Weights of a small mixture-of-experts language model, trained from scratch on English Wikipedia.
Experts: 32 experts in each of 16 layers, 96 SwiGLU neurons an expert, a sigmoid router, a shared expert of 128 neurons.
Below are experts of layer 8 (counted from 0) of a mixture-of-experts language model. Rows are named router (the router's row for the expert), down (a neuron's output weights, with its number) and show model dimensions 0-255. Each number is 128 + 32 x the weight over its row's rms, rounded and kept within 0 to 255. Numbers have three digits each.
After each expert's rows: a language model's description of what the expert responds to. This comes from a sample of Wikipedia text that the model never trained on.

# expert 26
router:129141130104139088159069101151112123135152163134082080181144160098122117105163070147149112109110101106101156153115153127144111116136117128192078089134222151153122130156129203143147112166129118230122143168179084187140101133169116118105120160126105130112110147181107050136135145083118159187166166142068077090111097107073106096089159144129126146104099152129118160121105077057110119092159188156103116123104114089110090148086083127194103138093164110155139141115134166170135134143158115156053149100088125157118167056154099172138156110180075120129180092075136130106106117152175095063164118092141095104128144135142126090089126142205096120166114163168130155169077157151127159099148087180110104086155116130173103136133160103105146118161113119165136155126155094049144121135180100
down0:127133102080145141053133126132172167151171067147150127114104113125046134102105097157129121179130126057128108127151109158159129127057103101128134111128106090127079137155139106123126165155178109031160128181158112123124105155065096150099147058156170118165115130114118166181071175109127068072101084072124153140130107079122115113166055114183116098158160141125163124069138140119132084122107086175093136166114119145126139059152102158153102111126121152149140056157127127123177178130123118127182114145168191112113128135088135154155146148137140136090135117134150104111132106142117178107053151118087141078082103165153138074103076131129108114118159151084106175092133069079120112127139094085076195138103179063091167178094105083144104124107157165131074163149148120080088122142152129
down1:135124090164102080113142058157190125100137118116164139139134095128100141167144154146130147117152120150122147070097191135137130087095156061098137130139085121166069135115057157123093159130127128143091118075134074112052120131131132132131113111159140108128077096123140146144131124124102136071155170105066193078165130126099095118152136147085108127100160155140162164115144165087136074147145066169147180120116092083113169130122108076138113123150103112128170089157136138159169091144155091125187206103108104066164192135092101076151142117121180131119106145089106089077162121173051142133070117132130112147157156144124132139132148124138111117106137098048138126169086129189226106119139119124095161132102198117090088153186130103097191128165227080107097146119135143139138089120095097
down2:064143127110097130150144113104142113143105151123155127108089116199070066146158147094081140134062107112142147111112103157135161142101125109139080113091061126148171158123120089078107067114201120145118104149131120126149095079161096174114146148098126110177081088124179170149129162076162123048117190102141133189139210167144140119186086154178134115088079162118121179103123143149103110098124086127150145150092114097088152163114134116112134169160149154121128105147139143151149139167115168101066119123169106100140153159118145138099162083187139161142150171113088131189180110173119092099142088114159159110131141152191097155124167177128137147064093102142125100080138107171152139155096126144122171157081137108102126132183183121169106126103156053172100137189087132083114153104178219
down3:121131083168109129133174132100146088155110096161131146138168138183155135146092150150205085134088105158074126122123143102082100130120133086151139128111142098153153174066135085147157086159068146213112160134063142156116171081132128183121146131135127132094156086135168132100081160135084178110121061083138122157083093134130153102143178133160151089054132106143051048141136119101146128145122062101146136071126199169140094138148113136145125158138079138107105135125112140180136100116161174141065147120152146228127158152170114084152125094096130063119115129148088149120133124119187119083110221126110179171169078087126117117164102099138154147187110117136112109181139157181113123103168164163083111108164158154165111075131118112116130122112138077125153104092084138136147115081162161
down4:145077112082099125125122154102100083182171136087066128176072091115152081114128173142104122109113133076182111148171084116164135142184168118137089170106150185096164149144114104145156133106111135205151096158178148129156163115139067120128125159123102125152193109096139116148132083133086162149132124195078164154102131110145167105073148155139146118147168132139132160147098163147178065178155082075106081131115148172106148129066149107119110161106150142120092139112127141092120140162127102176142134012092086196146100101134086173057160155162107127122108153115096145093128103115121110139113138112069127136145145142095136115059074075164128098142086181154100085072123104156181187147195128091133062139093171133150126146131101133155149141114178089103116182149087141143140118112091102
down5:145145092077164108183131159117129094152180093134130128097181092090120045072098065113111132135147072156197144152161175062117170104114125135107135140086133125120092204139148083052152098061129105135100177190176126152145129161160146193138168159139118175167132108123087172101136127075098149111173160143118117114170090060121149120113084168105189117146135079137155131136190127082118199115146116159077099131109104115092161093148120159098095142139116136141117153133193125164124096100158194121079186127113136087162058146152088122120083099119120121118150142084134135172174129168174082098151102108113135113103060123173136133173112089120131085170121155137080185142125119131158157187125094144124146130138139062141175115135142150105090120140129181123122181143128155125120186105110113
down6:158057135152108154138122186127113158170111124106091107099106097127059097202176159095111087139136134109128090118167120158167179167149196107187153120174053150156122148151141140077120160089142167198066083125119131111101026084124125152121110104180107093137148123149133107116106088104124166144148106191113109142129126130129116151153117148144098105125130085105146116177155164171199136132157112175119086132034109133144116166113096164097124133070111080117096102099144161088100141131138126159083138166176138165137111134103136141100056125153187112164091180158116087099125082140114138113155123166139157126143145125134093106084091059111078128155147106081099191129101163099084137158131105172092075109129051144180160117123111145086086107137081126088192144119120159153108086106131116
down7:158120131130185126101098145106147118136142107129120150151125179125091103074099122139154139073064162167179136121144177136113105196116078176087124160083160143145150152186135090081134102118132116139190153075170127137127097120099112051144105155117155071121098155118122129136126150153118121108079141082082114186096179106128169157084175148118147141127115156104159132164133114161109127162145164184163138101177095150124109108161117087130102145098102102105136170084102125075139123111142155110160050168069098200132182144114155076128124117155095095110146081126169079097187129161167073105136113080136072157106137117130100100156149057156132155130172207154119095148177143117069103176104146166141096109045162127137123150098142105158152178113120064154160076079121181121093123059136112
What it handles: Short consonant pieces early in words, often after a hyphen or prefix, such as rein-v-ited, star-v-ation, en-cl-osure, pre-.

# expert 2
router:093118076092126143114154080152150122056123120115121123136158097141109154113100133090119138139087144194149139142101165084164079135100139159147116141161121154108139133169094168139116163106181143148153111131124101086139154176167055122075109116125123153085129166158141076083091165112119125176150133210099113139113077110070172130130147132115066152160175105091190161102082119137134080142087126104126089168126041123161126117121065101131133138149131186133103089126147152175175138136117128148079159117104132127117170109109024164130104107131083125118148143101160129118097113100164106120166158110186172167137172145118116160089110112183199111122136176087139157146146158111073056201198089190114107124134133141170088111209147074109094114179155198141111159144100115093132130118109122
down0:138152120135138109155121125178133133126158155214156103123152087145143056163153109135145129174093179142097153110165181132077147133132159125164124142100107099134139133131123100127156125096097139124171195160117069113082136148125168192120134130109178142132142163144162107093144119131118091105207136106099141107111084150132171079082126153147104185148127114123083096145166153090135127139177161150069141167219105119088100157091194129133139121090103145149159156140161108138147148117148118168164110069171159088179190118115082093156152161120065122113117099182088079117165109090134118093127167167122062110098186096104127153138129186154120113147167198104143116099158160137175076158200112115106120108153131141097157162126117084143110138048168098118085118089044176090111148052130109
down1:106093110103164136089165112137145055142064102127097200133127117148157189112097140140165143212109130133107121137132136119134168091133108162105127163064103114115072171133124054111152159142176103094177066095117167097138160125110055101125084159138131162169135130128112146168097091181160170160099153119121123095122099159122087101108171144131152131140094112121085125144124182153110160141089121156117180149161132084104102109144154161115112129117078121185162126141123079147127122130080098107174169117171093098123112087118181137161130072164082112211122149130079105153177111085102123139112089123119183139162147122109142232191095130116185127130132128189172140107147213078096137144169109117047082115150103086121123095120148129137134081140137095133088160120089113158143084170177171
down2:112123117106150138177089157141138139149172085130146135128092086174162189166103111200124129113126089169161123182103093129116146104090065126153127182122162175180169091101102137169120087140102142091174111169139105149114160124113119112125166114193156191069090128127117081111200077134084132152134146096123131166097159132122115143144148121116117107097149151112143140147106115102142114143064123107087112100141117190062109109149071134121116145128177090110141133137188071115114164117176130124139139162094183098114102150200110153068125129110135189123132113116103091126092170131204118101117094096151161103175138148069148083189151216133195117135134121109179150120151152141167167154161120172161154168152189120132128178157126175126100071141174153085101133130120228102201128128127143
down3:075140102110101120127129128157123099169109150065125140112191112132106056098084097130114089100084158116143129149117122074181105113127116101157120067122118113148107167135102098093125131085131089120145124082119138144071113136138113100158070113171111106058157124157125162130105133154102122116146188184161069165175171115112157187112161175123053121153170169180132119143178146064153114141159046169130092097099150113165147094175089203150163121127168168140143113212167109131133112147161157125150129139104186133140165100164083158100111128110139080102099138141204119163113109150046156123138126136185125159090136121117210184098176061079125147129121137170125129132102123145165118084128092123097194148135123084107149142111081151187104140155065091117116143064112120136147119143137158
down4:139117134091123092089137068186133162098117127178143086142145130184177115131150110172109147181108071106140156129180151117128173134092186099106118092138127170109122073121140189126092150143175141144150141169142139217101134081117111074116173118184109139140151127149078138113117083138114158098068099098159169131123075128136105104175071090127136109215127127100114165097140152115121138117168112151155109146114166138195142079170108151068146142137093146155180084147148098120104162123119123080130133108115153048201131171109119143182103166129096103100142107124123157136097138155102155106154098096074125107124175140115166155131183158102133053167110129178161114119070089173120066092140162103090131156150106110164136182141102211140155112111102136099112101148207145050141113124149077
down5:079103081174115149134151108131100130113120064142114107138118102204152133089059133150156113108078122136083148124138138133143106137135120112163112148095127109077117121132128125134132082116112132047126186144070086111091107115153097132127155120134163142147108119142107104109111187146084139103107082119126147173084151188153148141155205134166115190087163116129139087130140110170132149139092176195123132133152076123147108116104188154157140159146101162133111105082137102125113109108110113139131138113146137118207123092116064115148104182089050205078124101104145174122122160067132159117105138177163188224093150150112159163138167165132174131086113056061091019104103170144095086109111106115116103181104191171158179155101124075117122158120151108117126139090110102094130151136101098
down6:167198116101138077135099121157152152129085170129122154086125133092125089093129138127081085119099125095127125094104152108090144115107195129152181159112121056112120075091148097121070128084139135175078160149088091130053145154159039149141141135076132169070125155164120155102125135151114049135159130185188124087185188141154128117105182083129148138137063169126057165134141125165141070108115121088086123100147137106192105160160130127055160116118175182108105070145122104135172130131145151125119145118116120128137197133132177066190145148166154129141080109082166182137161167060129144098050131179121132121129182111082124132089156116090145110095149085116132119181142177175136115140115167106149148143173127118117117085089139132133181149107139108144131132082107133148112117142115090
down7:144161148141126162112111157106131142090164084087164143129097090110147119146170173144138127090154207084130172129160124158135138071045148086174078160168057139130166134135105121144115196111188102105120109128086122133082144191137143155147146078113145112073084143126147116109133174129101033130165103110064119124097159137139167145126083128146135091111127217077097137149130165098113107120129148131057171122170143141091145129118110066112104153121095080105146081111141132059117089173091161171150155088179194127140111155159079135113122136116176121118121137115144091121090149131092160089168131103125136176100103126167076189199091124143118135121100116098140128149128194130213171127130099121147139199120145136203145100098107156151150106121146139134138166171055123108181101117141130
What it handles: Inner pieces of long Latinate words split into fragments, such as superv-is-ory, suprem-ac-ist, dec-ry-ption, conf-idence.

# expert 3
router:106183140152110134086098096166119158127149110137103104138189130106069159128179149126104162080100151157109113153130136119137075104105081124146137053125138130098113114193122131187157129103099089150066192149108127120180136124114076120109138169066103127103091125126106105127117150047103084125146194158143124064167060099076150158138159087197073169132142090137178121097112084108078082066144117091126124103130101076091127164123084141166112074107155102145106146097199144167140127128183151132101132107077167157106134151110092109128103102118135194113129093113141150089104075153140081187156147145163147126126132123130087183091141130193134130173131083110072127146085121159084113181187107159129101104090166130176094127121161114100100156148159187116135170150146082074117136150107067
down0:058088178158106147151162149098101117108203151190125130084133121149181146126109110136107157120085111115119132144098153094159145141147150144191173151147126134139060137117160094118094128148119141081174189158208124087152156130214140133139113107110059103104055105166122133108175107154184162065112107134119111093145062142060159134112125079157122134140082111132150095128156127140149062119108093118151123090114140155109096144125193152129061094139155133145025127122112133160146145085122116107092176207128108079132206137124128170101142106141133160107199097099124100071141163086193120125153123115122121152128147123135151133119173116140113055113134144123055090106125142202132095134178159098105130155119157154154095159138107140156087156138069137085164148151161147115158105093151147
down1:101093112123146094124122164128174066088161157121118093100145135142126078147108161144085142105088115116141136162144098137152133184142164126163102118105102123165111074090098168177136103061167191135176134165104154125166146145132125113072194131148106165195137125070132158096130117082194180093135155115129152104138090163167128120163084136139168158163072124158146121122133097172128106088177123128084144092102102100085137107125103161122136171093119094162113100128120198116105150142122151109149061160138111095120100113114150161057030104146170163144138144099220061134112180099115157114156118119118137119133138155137084134107137152130119155099160195077086161060092109151132045137080187100075109175197129037107156135081110094118154100085132116113134099136129118139100120108139162
down2:172086134178059104166146126134135097142108090140101150113193143076097069106198155143129128161117156119125108080166111120099123167143083044095128135115139153116200154168110177150127073121100129074107126118064100153073127134180137168114099113155091153151120155081129106114192153172123124154148102132076105089096113146177099125182187162138152137117103086130137130125133124084105137158110127145163191192149134155075089127132168077133150136121153145097126137194122184098136094171089121144110134107143150136131147133141162098135143083060133119180147109141141083124129102195096129172184128125128170113161172112139088112052095101142145173183194179136105076100118108189192168125148114101139121087197140143094118146094123150095170113160146129133091086157113137067112101088174144
down3:187126115152166175115115108132082139147118074170122203130143128136115094145082159148140141138144138175096122112135222148120113146125145157105095109157118054157078109126150156140086117130120082114143122107136142157183131210127132133114087133100135091169208118094142130093124148159118156119100178129192151174118120117112136109062093113138119145103121201153096138082148117125157136132102157091153129151134127139159136175121090136129160135163137154127139021126109143145168203168099162065079090063151145155148124098123171130093094130182171112152142149146084142073071174177170154161117178174166111175092173127169102149084118095176126173121129103103105091117115133079151107099134175146139077075071111088102032140133124129078153121109125122094121118153158167079118088104131094
down4:143066074128168119114093120144215113117130142109184106134102137070186124134078114117123103142120120131125112137111127076126203168104124123138103191123181131140077161126118148177062118092092176101127141137117133162101126206139094121107130088064119119100135117109109218122099103077102113102151110120128124156096097113167056155182107123163140146142118143081122099187190109124098137127196161122096100139102150115162156158162152112158166125186118124135081114103120167107078195114110173117126098137110146179154153116139160143127120126142194121140157155124129134142117124106099141156119125126169095119180128136176172176146117148126062109139138052084255155131135191109157072151087090113138131100117091157127152126143205049110140128105119122154095141098075152160098128165144139
down5:184176145074090136119182142068109124130113117147083118135149166182136076139120181123103137174159153177153090084144166109110143145172186056143119137150114142132117088098104143143124134137080114104085163102061107156144185143167127137142111074157142116125107149091135137143173139126171124129145117118089123151122215118124131159152178126080136162154106145111129079154113135101086155117113130146216152136130149080145044084162133110116126147166136153162100095184168091116092196163167110100149111145146122137106146203081166124059127145118114152079124186178120099153097154080148180187093141147098148165129113216121106115128128110180184139092195135147117151121129138158131133096102191079054100145135170069070123144130151190109134091094098165134100085154145122125105130135119127
down6:135063156150164128098175135081159152111089087145031099132078106177117155133104130131142148114091112126082124101129139095143131142074114117158129110142145119102094104117139126122156137120126156117062095135142144132112152167088150091083230088128120118103126161184075059122117189126117115128150113203164125156126173147042087119133161096103139118109108089108190098136134128070109145175067148108174172147172110136035123113142191110141084124163096129135128145193080190083152142113143132101232151114116128040123105082106143171154087121103171139132145163097108121063124115118089110112131116142110164143152126137133112100118111057082105123127154105176158125128182120101174153138114123144100162093143094149131071119165135166126135123093170119142086146113092171158129089136133180
down7:146135156141127159148169127187123122105138163118079133106140120077191163182111126172168059113155118139084098121120108109108121116081140131110150160146128145141135106082056153128179190090160161089118140089125160132096118109113156104140172084092136149140128105161128206065135148063083121136154183087165111149130139136172090061064099146118129168144059123122117125113189054147154115086122118086087134142156149114146194083160156100144111145127057125051184163148096144110090115127105159089141161066134067177128152084134141095121114083087120098168183159128157177192161158125097092175149134143178124120101146091134121124088149165105103157136143141120132124110115155158137133141148132127133103127076161123107106126146144110108172064102088062140088166186132109142193083160179087
What it handles: Colons after infobox field labels, and prepositions or list words after verbs, such as such, including, of, by, with, known.

# expert 21
router:109157094115155113151059067113092098131121112184056098214162136129088132110101108129132138165114148143099145143142158103158117129168058162120119110092106143122126144120103167171101149127098126209113098142146085149098127149174137074129123135104101154111120123127102034104111140117132121140124054161094093106134117133102173123128125058130054161162147089137135116104074104081153118090096104116107151135195121082154061130139126174180106132133135089136160164122091099123120134092151101140070118096108169137055181133122084142134179092158081142149137122054169108039070109150120144157094177081100124177119153128154101179129145154173129128143124125130173133178143152150115105170165141138087077124068085146141102103185157100134105169166105124136165123137107127063175173151177086
down0:118089115032110155107125086129128157087117119089116205113126137123088081161116119141099115118178173099099121162136174134133113124183120109172118106088102100167135114126092133160123103156136086195093176115036166161128126130110161124110083178145125148161147130124121143160139126104132120097076140148111102133144201131127148192110081147146134092133150118112124142140094192122100158150153108100097143141154141156180123104114098129115155120068158088147162153141200190110104085104195148203195181160079101098117164118130122099156159080136166082138169132087170097099133158160142124065107112082142133136139087078119132093104107103190148161075132143134152098145147123122204171170129069171133123159200091084126119142113156146140223092143107113199145125079085136144126154118125150
down1:082119154092192153096130191123109135218090144117070154064110143132120083127169171085173142153141119138144112109123064101130145105113136131128142112164114099167141144137114169104185148118104110115095132201134145153086145157096126119096175141158113096152167167087156095169154119093122111145161158133147176073175120144095138134093114070140168183084154173129155075077155139194172137080117130128110173151125130135124142077123187070127130096115075147136088158200122165119139125118135109184054099127065158119106115080112102073141133149148127109070092103106127146099115106101219106118137147109096142154118095180210157078119154098124112156086131129146197149150206183111159200145140140135120145148119143103132129079153152126164094138101158121087126097117156118119164074080126132
down2:128143125140086116123111105167098171124164168169127152100099099163107101079118157085090127163169114120075091072102129109086096101127100111114157114106129125150102143117127128175140094101113127077121211146149130134075110109079106190157125114095148113149087068130131124122145127109153124241069196116114137148156043104117118065168134134136117182101155101118180150070133112147138129193112159094089120079149145194128165144176112120144149146154093143100121139101203143138202131208112146114075145155150108182122131135108153091123101133132167169130111098152119113116134112158126160151113101124164151157130171145079143107194131131184124108133102206172122189093092148090148164090148088168149158159178083138083101175036095094128147126101113122167097143103136131134171158157147146
down3:124097090124163133181133149130165149100165162144175146107150161108136137164168186141103114059099118146161128164119150115164146106150079168145118182083061155106137048069127078138117138129135092147187136129074151135144167166162138108124123116102146111087109072143147108039129168121131088085126135119137102127102085145125165157104192074074188117148117072106031100123142116161151122198118145125141103168131199127162113138151063109091147119122128114190192139101188194141139115124155093083081130108104112143177183049184163161158121176149117110134080129118175131143150114112151100140141125164146163130154111073133153101071108110144090149135088141128148112116103162169086109102112179156128119089186128116168066127112099129164124121155135147119144171135114193175149126091141098
down4:080127137049118175146178124133107132106130113072136146121143101156136137069118140150163176173142125209068122121124097111099106146203075123095164091138139146203167138155155122132117135065165102101135115144119161130104143110143099174094138157047180151064136101114168137130133098139108129106153112172126130081171108063125100105164100144151112102222128097092137077132084119110119108109178130139143173092129108100134098102106166060091098137086158193119131183152151138123153138087129174117112134098115121118169125199099149147101157098168153056143087178127157157123106151147142128122114181129120111123150102139184083160114143057132100193103089159106114112162104128131105152161124147150039165144120149132126105219148161094159111088181123090107131126152141176144176138170105167
down5:134158117140150073100109103121156150054202095172125161151145121154121071061131164175122137124114096159116124090139102131094120117115160062107124125115179100169149111109128156137116177106222107121161160146122181132175129073128141169146149103147098150115153089145122147095099118222121106122173110158168095141166168117111128112146098151150134158066113109078190125199113152111126139174200130169078173123150079164099121105139163115127158176121113097170191123106109149186117127078138086113103136155161132155129115142113133128109162125092157134102120147182139124079089098099107159095163109182221139173150131146109120199137137097114125200142122066181111155151163131151162099099131166120124147085147117161135128070147162084082092069130132173097116157135161066130126152171110183
down6:129133076150114115108122133134128123149109122126122117193114153148145160123153086154217101125185053067118132121130097095137112148141093101156135069091096159102119130120083172118181175085113153090116131115028139145115127125104144149107116093156141158092110155119120120105179198109091084056126148117128077057083083153164147126141128150181130103084204084162048093143106147131144112146141131113120115102121159176103084097176166188188096128122132143148143131117142104136137126148119130154121120161165152164111130128107173097137111093211048112163107096096108160166125114131127176145152160049125098138132107145150178138109172217164093121142057150145174168134079187132132088105156135109085138190113138126121136146143105125133109104100182142108098151113098119150058168132122174
down7:150139132111146127094148117108112162123122129083111119116158100140126056131168092089113133126109124135178108106093160122095124141059152117168169159139126118105081069119150156110156148150133128062112079163138028140083085197158089138111084130104150114206087115132157146180130137111182166085152205142172098152157150140155078063127111130111109167175103128182136118141144102095111152129210144100154155092124101081217172107134171156085070086136105126140084131119186119176124106138082118116135113130138136087170150166067146095184095144103152140139141102126167143193138087128116153090175127117125075175130118073137126115104124150073113129153123137151141144150109143098135097113140151131102156120186125131165138137170124178089124187184119133065047094113136111136145173146064075
What it handles: Short word pieces right after a capital letter starting a name, such as W-iss-ert, W-itt-genstein, Ch-ic-ago, S-ell-ari.

# expert 17
router:067130182131153104168120110155079120113190158138100066165172159143127159130129131095075178098101155145119148104107102114169149087111137179122108088069155127101101131180085189190148119135132110154160166142147094135142118096130132115088147146136137167124094182085114098146081148128128134125205142178125140093098096113080141133147203090129115178111119117141172148142135087120157091106132093115122155144187071117127103091088072177108116120119118137167140177138122140100155132112160124133093124133055155122127182125132095120121101127145113102147173096088193144108084097123124073104135185095166150113097146093157079091103131173201170112111187186136161189173162191184042100139126109209118166151116163105162104118136169154139130112132143130186174165132126085158135154181079109
down0:152094148135132136108185110139116101129154113103216128108064090127104155120081146117092092150187143172137114121137151129138095126064202128118057114092136101164152150119066183147136210146089127158134094129121140109139139169163121120117194110129149117192128160073124163148184114125197163110107189140168114142116159212115134154073130116096188060138160110111105117103144093149111157168111106092165139083142146062096117109114173179114092095148137107125151089117130176135126113120118100123145115194099146114135166125108148097119184175118128138126083167113101108146063101108103169120123176150149143139150053149149159094152105085142136130120091097145163118089172099118125179109135127139156155169175160100132140099159170094128104027081167152168100141135069089156107076105111084
down1:104083100099096145120125174129142132119123100104129126113147136085153151139134132084162148158177140099053117094132142129118079092124118163160091125134100098122116127113102148192117181131117127168221116172113107179152103101112078139115175140133147140113107111186104126124122141074197130087120100101156131123218081157121090131158117149149140137127102177154030061141135079120147124053171183136140113153165090059113135140158089122150172120135159123092038120097137086156124158047157112163125105114128104145121092101091103133123104152117121098144088096111119147175100139065118098176119151095153077107158135107154112166172175149124153140083139177057116166166120069101124097106136142145101136180076111098126104157166070110068146127106091128081151137128070148108153167186171177
down2:143143122143120062106114214096088139155110133177099138121188167143084169078101146138146113108146123127087139111060096116106110113146116123164142069140117163131168127143117144131160037129140115140177159128132093140118072152058105135161104142119197191069113121165096183113159180122112096116126170157112126092156095084136104120133111129115123168101129091103130111105164121115061100150153139149142143105091117122099114126103094151225078145157132136163173125068113101072104149155101118127120127140146155156159134135147084161153098089057162125127117145124126159087152176105089152078152064018098135115109185145119158153107115144095101120152096122138131108125114080107160098140150121116131146071074101205117174183120094101130150110147065111028126164155160126103110126188108098
down3:155122118184171197153092108168192151116137148138077075128136088116120128146105071089123134142161142145130136138140101090116139152166164152129189145106112180147071137128135000148128196180072166144096137182122143103173160153137168154104106179070064064150092103082111122114157143112143108122048106121114095075128160128131110157112120133143132099084085103107133109196178093168164165226121108149081161095141106099130162131115142127152119148116147096138092117137135134112129148141158190117140131154161114169180158144155092101111136133141137098112123138151169121151095176210123183148161165115143181069128147093167130127134110157134086136155129170156140187067152090105158155101151134181109117136148131152149070089131154167099078089143133117104138179114127100150141148181157138
down4:042144159141111110149105166091148123103120125129205145199154164104137122189088185110162078125116088093165101185149142150132184103116104143140122140146129092175116169166133063109108170116144136105109135158186168086130140127184105150106109115147153147168135081141097136109142143142128097121078086155129106111058138158126141148163109179147094119083113124160121100148120163121184107149089183107109134122142100088125096170131126147122126065134121120116184155118102134135024131134099149157110107104145131105083120157105144167145153146135098095105156045135111105108141109159142128127093107081159124133203103126134120127093111110112130133173196118200180168150139177109131077118127076162101171148038111119124127167094106118077085136083110097130055198099072110108103082143159208
down5:140124185067152174109122155146111143121130172164141153166151121076179161092170143131203124163092125116155101098131157130162167100121135140190098128108032128117171107130158104156207127147072157052133097104117112181135126122126104093090153133083174161077164168128126096134156121074176104102147143087138137071141125110137150137101171132197169069195141110076120106136110153108088142104162102141121094146102156168115131107131130098119128162182095077138121147132138136131101116142124072143077157104166132150069108147200163128139131078126173110164108077089170112142089175132146193143104099181148138112155132166090145095099098111098142119139098113195109206109114144187151137071132170078103094063128125091125142129138113132146127114171151126128123154198133143116115203098119193
down6:164096048107135133126145209135159093125154156119172069151136089071078148110106125093156174116083088185140159101135156105105070145131142103108157078148127125134088083130105121109105125176198093112101168138140082143144126143132176131134156217163159187122214111131115133119132151099100139112136198138163160051132104106139148102155121129155124100115146159122127070130112216089115113113141114158108127149094156158060132085148127152163180107108131081177155140126118114064121162173053084129070174127117162124121107127150138122179115137137150119125130103117143098151155111120089142173082128176158070168129130128064153144147111095120172101094135114125123181139117097119151170104147124039116146108063088105063168115112138129121151137113221119149090130141096075124125141174109111
down7:107152192135138169178121122165092174068114115109132067168172127131140135125123102142101119085116107109083090103116079134094168127154121114141137185166094076099130080192150136092122109098094129124055151103103121119149122070172157116174158139129134155063136128095134121146168142176120117153048078125094142149141140133138179140170105144086127167121135081103087162126049100115120133154112126140122163255144108143192106156149116129173105093085134146117137156130150097115157144136138089135122157075122160120087189162141140125190121121092135138080139132104098103095125151076133143140124138130074179147148114042106149108126087100158103140147181070146200169127163164132135081116182105149109157115150132080144089149126171127093149149129123071189103105126161115201070085090145111
What it handles: Prepositions of place, time and role, mostly in, on, for, at, by, from, under, often before the or a.

# expert 30
router:076131141142154113130067052179092154106174154097086086183169154178105104099123100066174152142132155168116093146182143047207117108127133153119098068112170136088092095149060154200090121116122104142143114130144078081208109141150114101037152164110058159125099171117144109102137152111115099157141156163120144151107116133069127122125142075128090141121127078164111101149149131089127116127144101119104132130095151121115111129121081176111061152123141110196138133167144099121167174093134157198098086150083177129108163078088107125122167107175121146130096153099159068104070096155149095125150188130147151143111127099190117119082116167173139129093148129080108151115117126127097084148145135208093130144138099078146104111151152145105099108129145140162163178131125074141128097177145120
down0:137084160162214122130132116164130188085122156117113129174092125107161116118113126110114143130092058113127119061077096099122123113104082114160166230143155085102134120144108142159179140150162204127131146163087144065151170120084115161160130142082086078094133155061100210115075088054064093116136142145120083119128139124140093167087145140146178152113099089129131167095122066172155182107150062195105168144123133172144168108126123123116155171132118148086102139162132181111180113146146144195113140152125159145154074142150151142105136140145144155108166119135185107104144108163137129170192154138167157070099163104167140120116100068141109145127194145085120140116142164151101136166139184144154138171126101140118161124135083126141162109129179137101159104128142146174176178151150181
down1:145110131155146137112143138142151136132124066134158096152116123128145086069133090170160124121107069130123131117113127119130170176141153122119038128150042153161116113125084100118196091125154130096125108184128110164169138220111100175132077055124142110130155144152173096155196192087109088156205114161124092080140118117105149125115173145156124152136129144089194162157124178130099102135113154153104140160136085107130125049128115129146143120174139127096205151137138105138169082194120156111148148128159061110118116109108162155185177117062138135159129111084119113165129103120112107150082120121164110130083139152066143128142146168117121095142147100115114118137102104122146145058133122109110144138117117158152117165102187084056068107121142088092084204153181092201150064116187140
down2:137188148135100153077164147037203175153182112116153131113123161111158133108089124117142110129127128097121153166151138136137128102130140135107127172084153177115156118113158181114135165163068176165162167077111156136154083110086095147122156176110197141182090117189103039112126213189118110109149084110102056124110120057138152128178092122126116115137121120116114168116120092134132133112065126096137126156163084103107119122094106096165064174058139139087136146113150146152121140137082176171115151137109112079140155126082158128109170124118137162121152110147132138082155077070139106084136085076099132154113062109110126167084126120141174123174109120127180121176163141090122143115114139057138141087147104115171068122100137115119160161169105111109110120151104160132175219085112070
down3:114130107137103128083088088159115157113102097109049124138141101155174113179084146092087147167123158138114131117123188119098171083111175125071124121148085112216059145100109127181123137169087169158150150172101133105158136147146110093102128184109139152111100139136075113107109165148179076076128130154100083139111066144088147115114145115165111118139081069140217128065095180099084191122099131108123161134089141073140113145122099138098142117146130165088119206113108106160090125141122161132142155164126153191070168188073095132146129131098120091177074147108092132074173146156126125073159120187116148147090143118159139156027084123081168130127148102145163095177132107114143131133110090115142180151109117105165120104137121131107067053143158123073144123108074130135129102114138112
down4:123103137111069156129122084125125167180125158128057112133108201114122131169142073137180202151101067091085150117129125149130130086061060152109089100114126140119157123157106165148064112169178103177156120133060089128102122177074060192158127162125137143167132091106083123128146142142106113058210129126133200148122152149202127115198113120143123143139154094086162136145162098128109132136118130099072097124067144092151099205140087073131115154113149124110065131098126146124100176083114100080172142101103144140119159111137061171153113115145112140096125110165153143074096155120135136116133130096122125133122082113187117192112127158114135104142178119134149109097081137125065181096108133163122165101133122099125152082137161137136115129045131122111151124092146115052102107188139151
down5:111120138130129154141128107072075157061087182135143097108098085132090138112135167141122142123135117100164114117110111142109178167173137167152138107067132127143067099161123107122132112145117173129212125169154110097158151120120158130047104123169108128129160173081103109106087160154069129157101152121164066155110100110099235085122149102150072121134100142107124149220198146129151137205169115132151157116126135138154129149147116101141191125178067131141097118091122117118107126106104110147155167220128130133130137112125155081082106140134109076162168161158138110138123091114103106111084139107128147146141130145145178139175108129120115148071103179169097092105159110118128131130145219184121088196132134161192155095193101135191134138119071175161121084123121160160179139087183112
down6:133180141165124105151083096126071125114107107083172128107103054121119149171148067113150114119107140158139158185196128113188176135112087138071114198126128100136084138102125098100176120146165155080097071145081037182160112121152143130077146134114124102121124148099102101161107139094137142116178123124122130219133172152109118136140135082123103088179151141107138093100115137183070131068124159153213117125145170111115108111115197111140106135088140175076082130171093122180165103149081124130157175162162105144088167110180109106111095132125098129132143155126197131168108151202127183107119097132144142108130172156119163135120102144157128074126095151121162168102106215149131139115116104131071091184147155099145119090180191128156100060085127134140125125148129096147104152125175096
down7:098154131102145131130120134062129144197110129117140198147070137118097141097166131091107139182134114131136075143056149168147095131149097092051126122137153128158112139149119196086115178097217134113122196123098108146150125057105097160143101117181143101157117129158121158123128149175091155138111122138075120082173125138135184104187137143147104089084072140077082157115170131143137129046183121146116154117069170136087161139119119167101072137087096146138138160118065131150108131122049131161110124102145129141131115093131122138115139110100177118087119119148181079206239126092151155097093122104144114164102145145135147146151082178128155052117139149119076133112185075163091097165104107092062166167094137082144112135125181132129131097129098136104094122123134164148130147091113138
What it handles: The word the after prepositions and month names in dates, such as on January 5, Founded: July 2015, end of the year.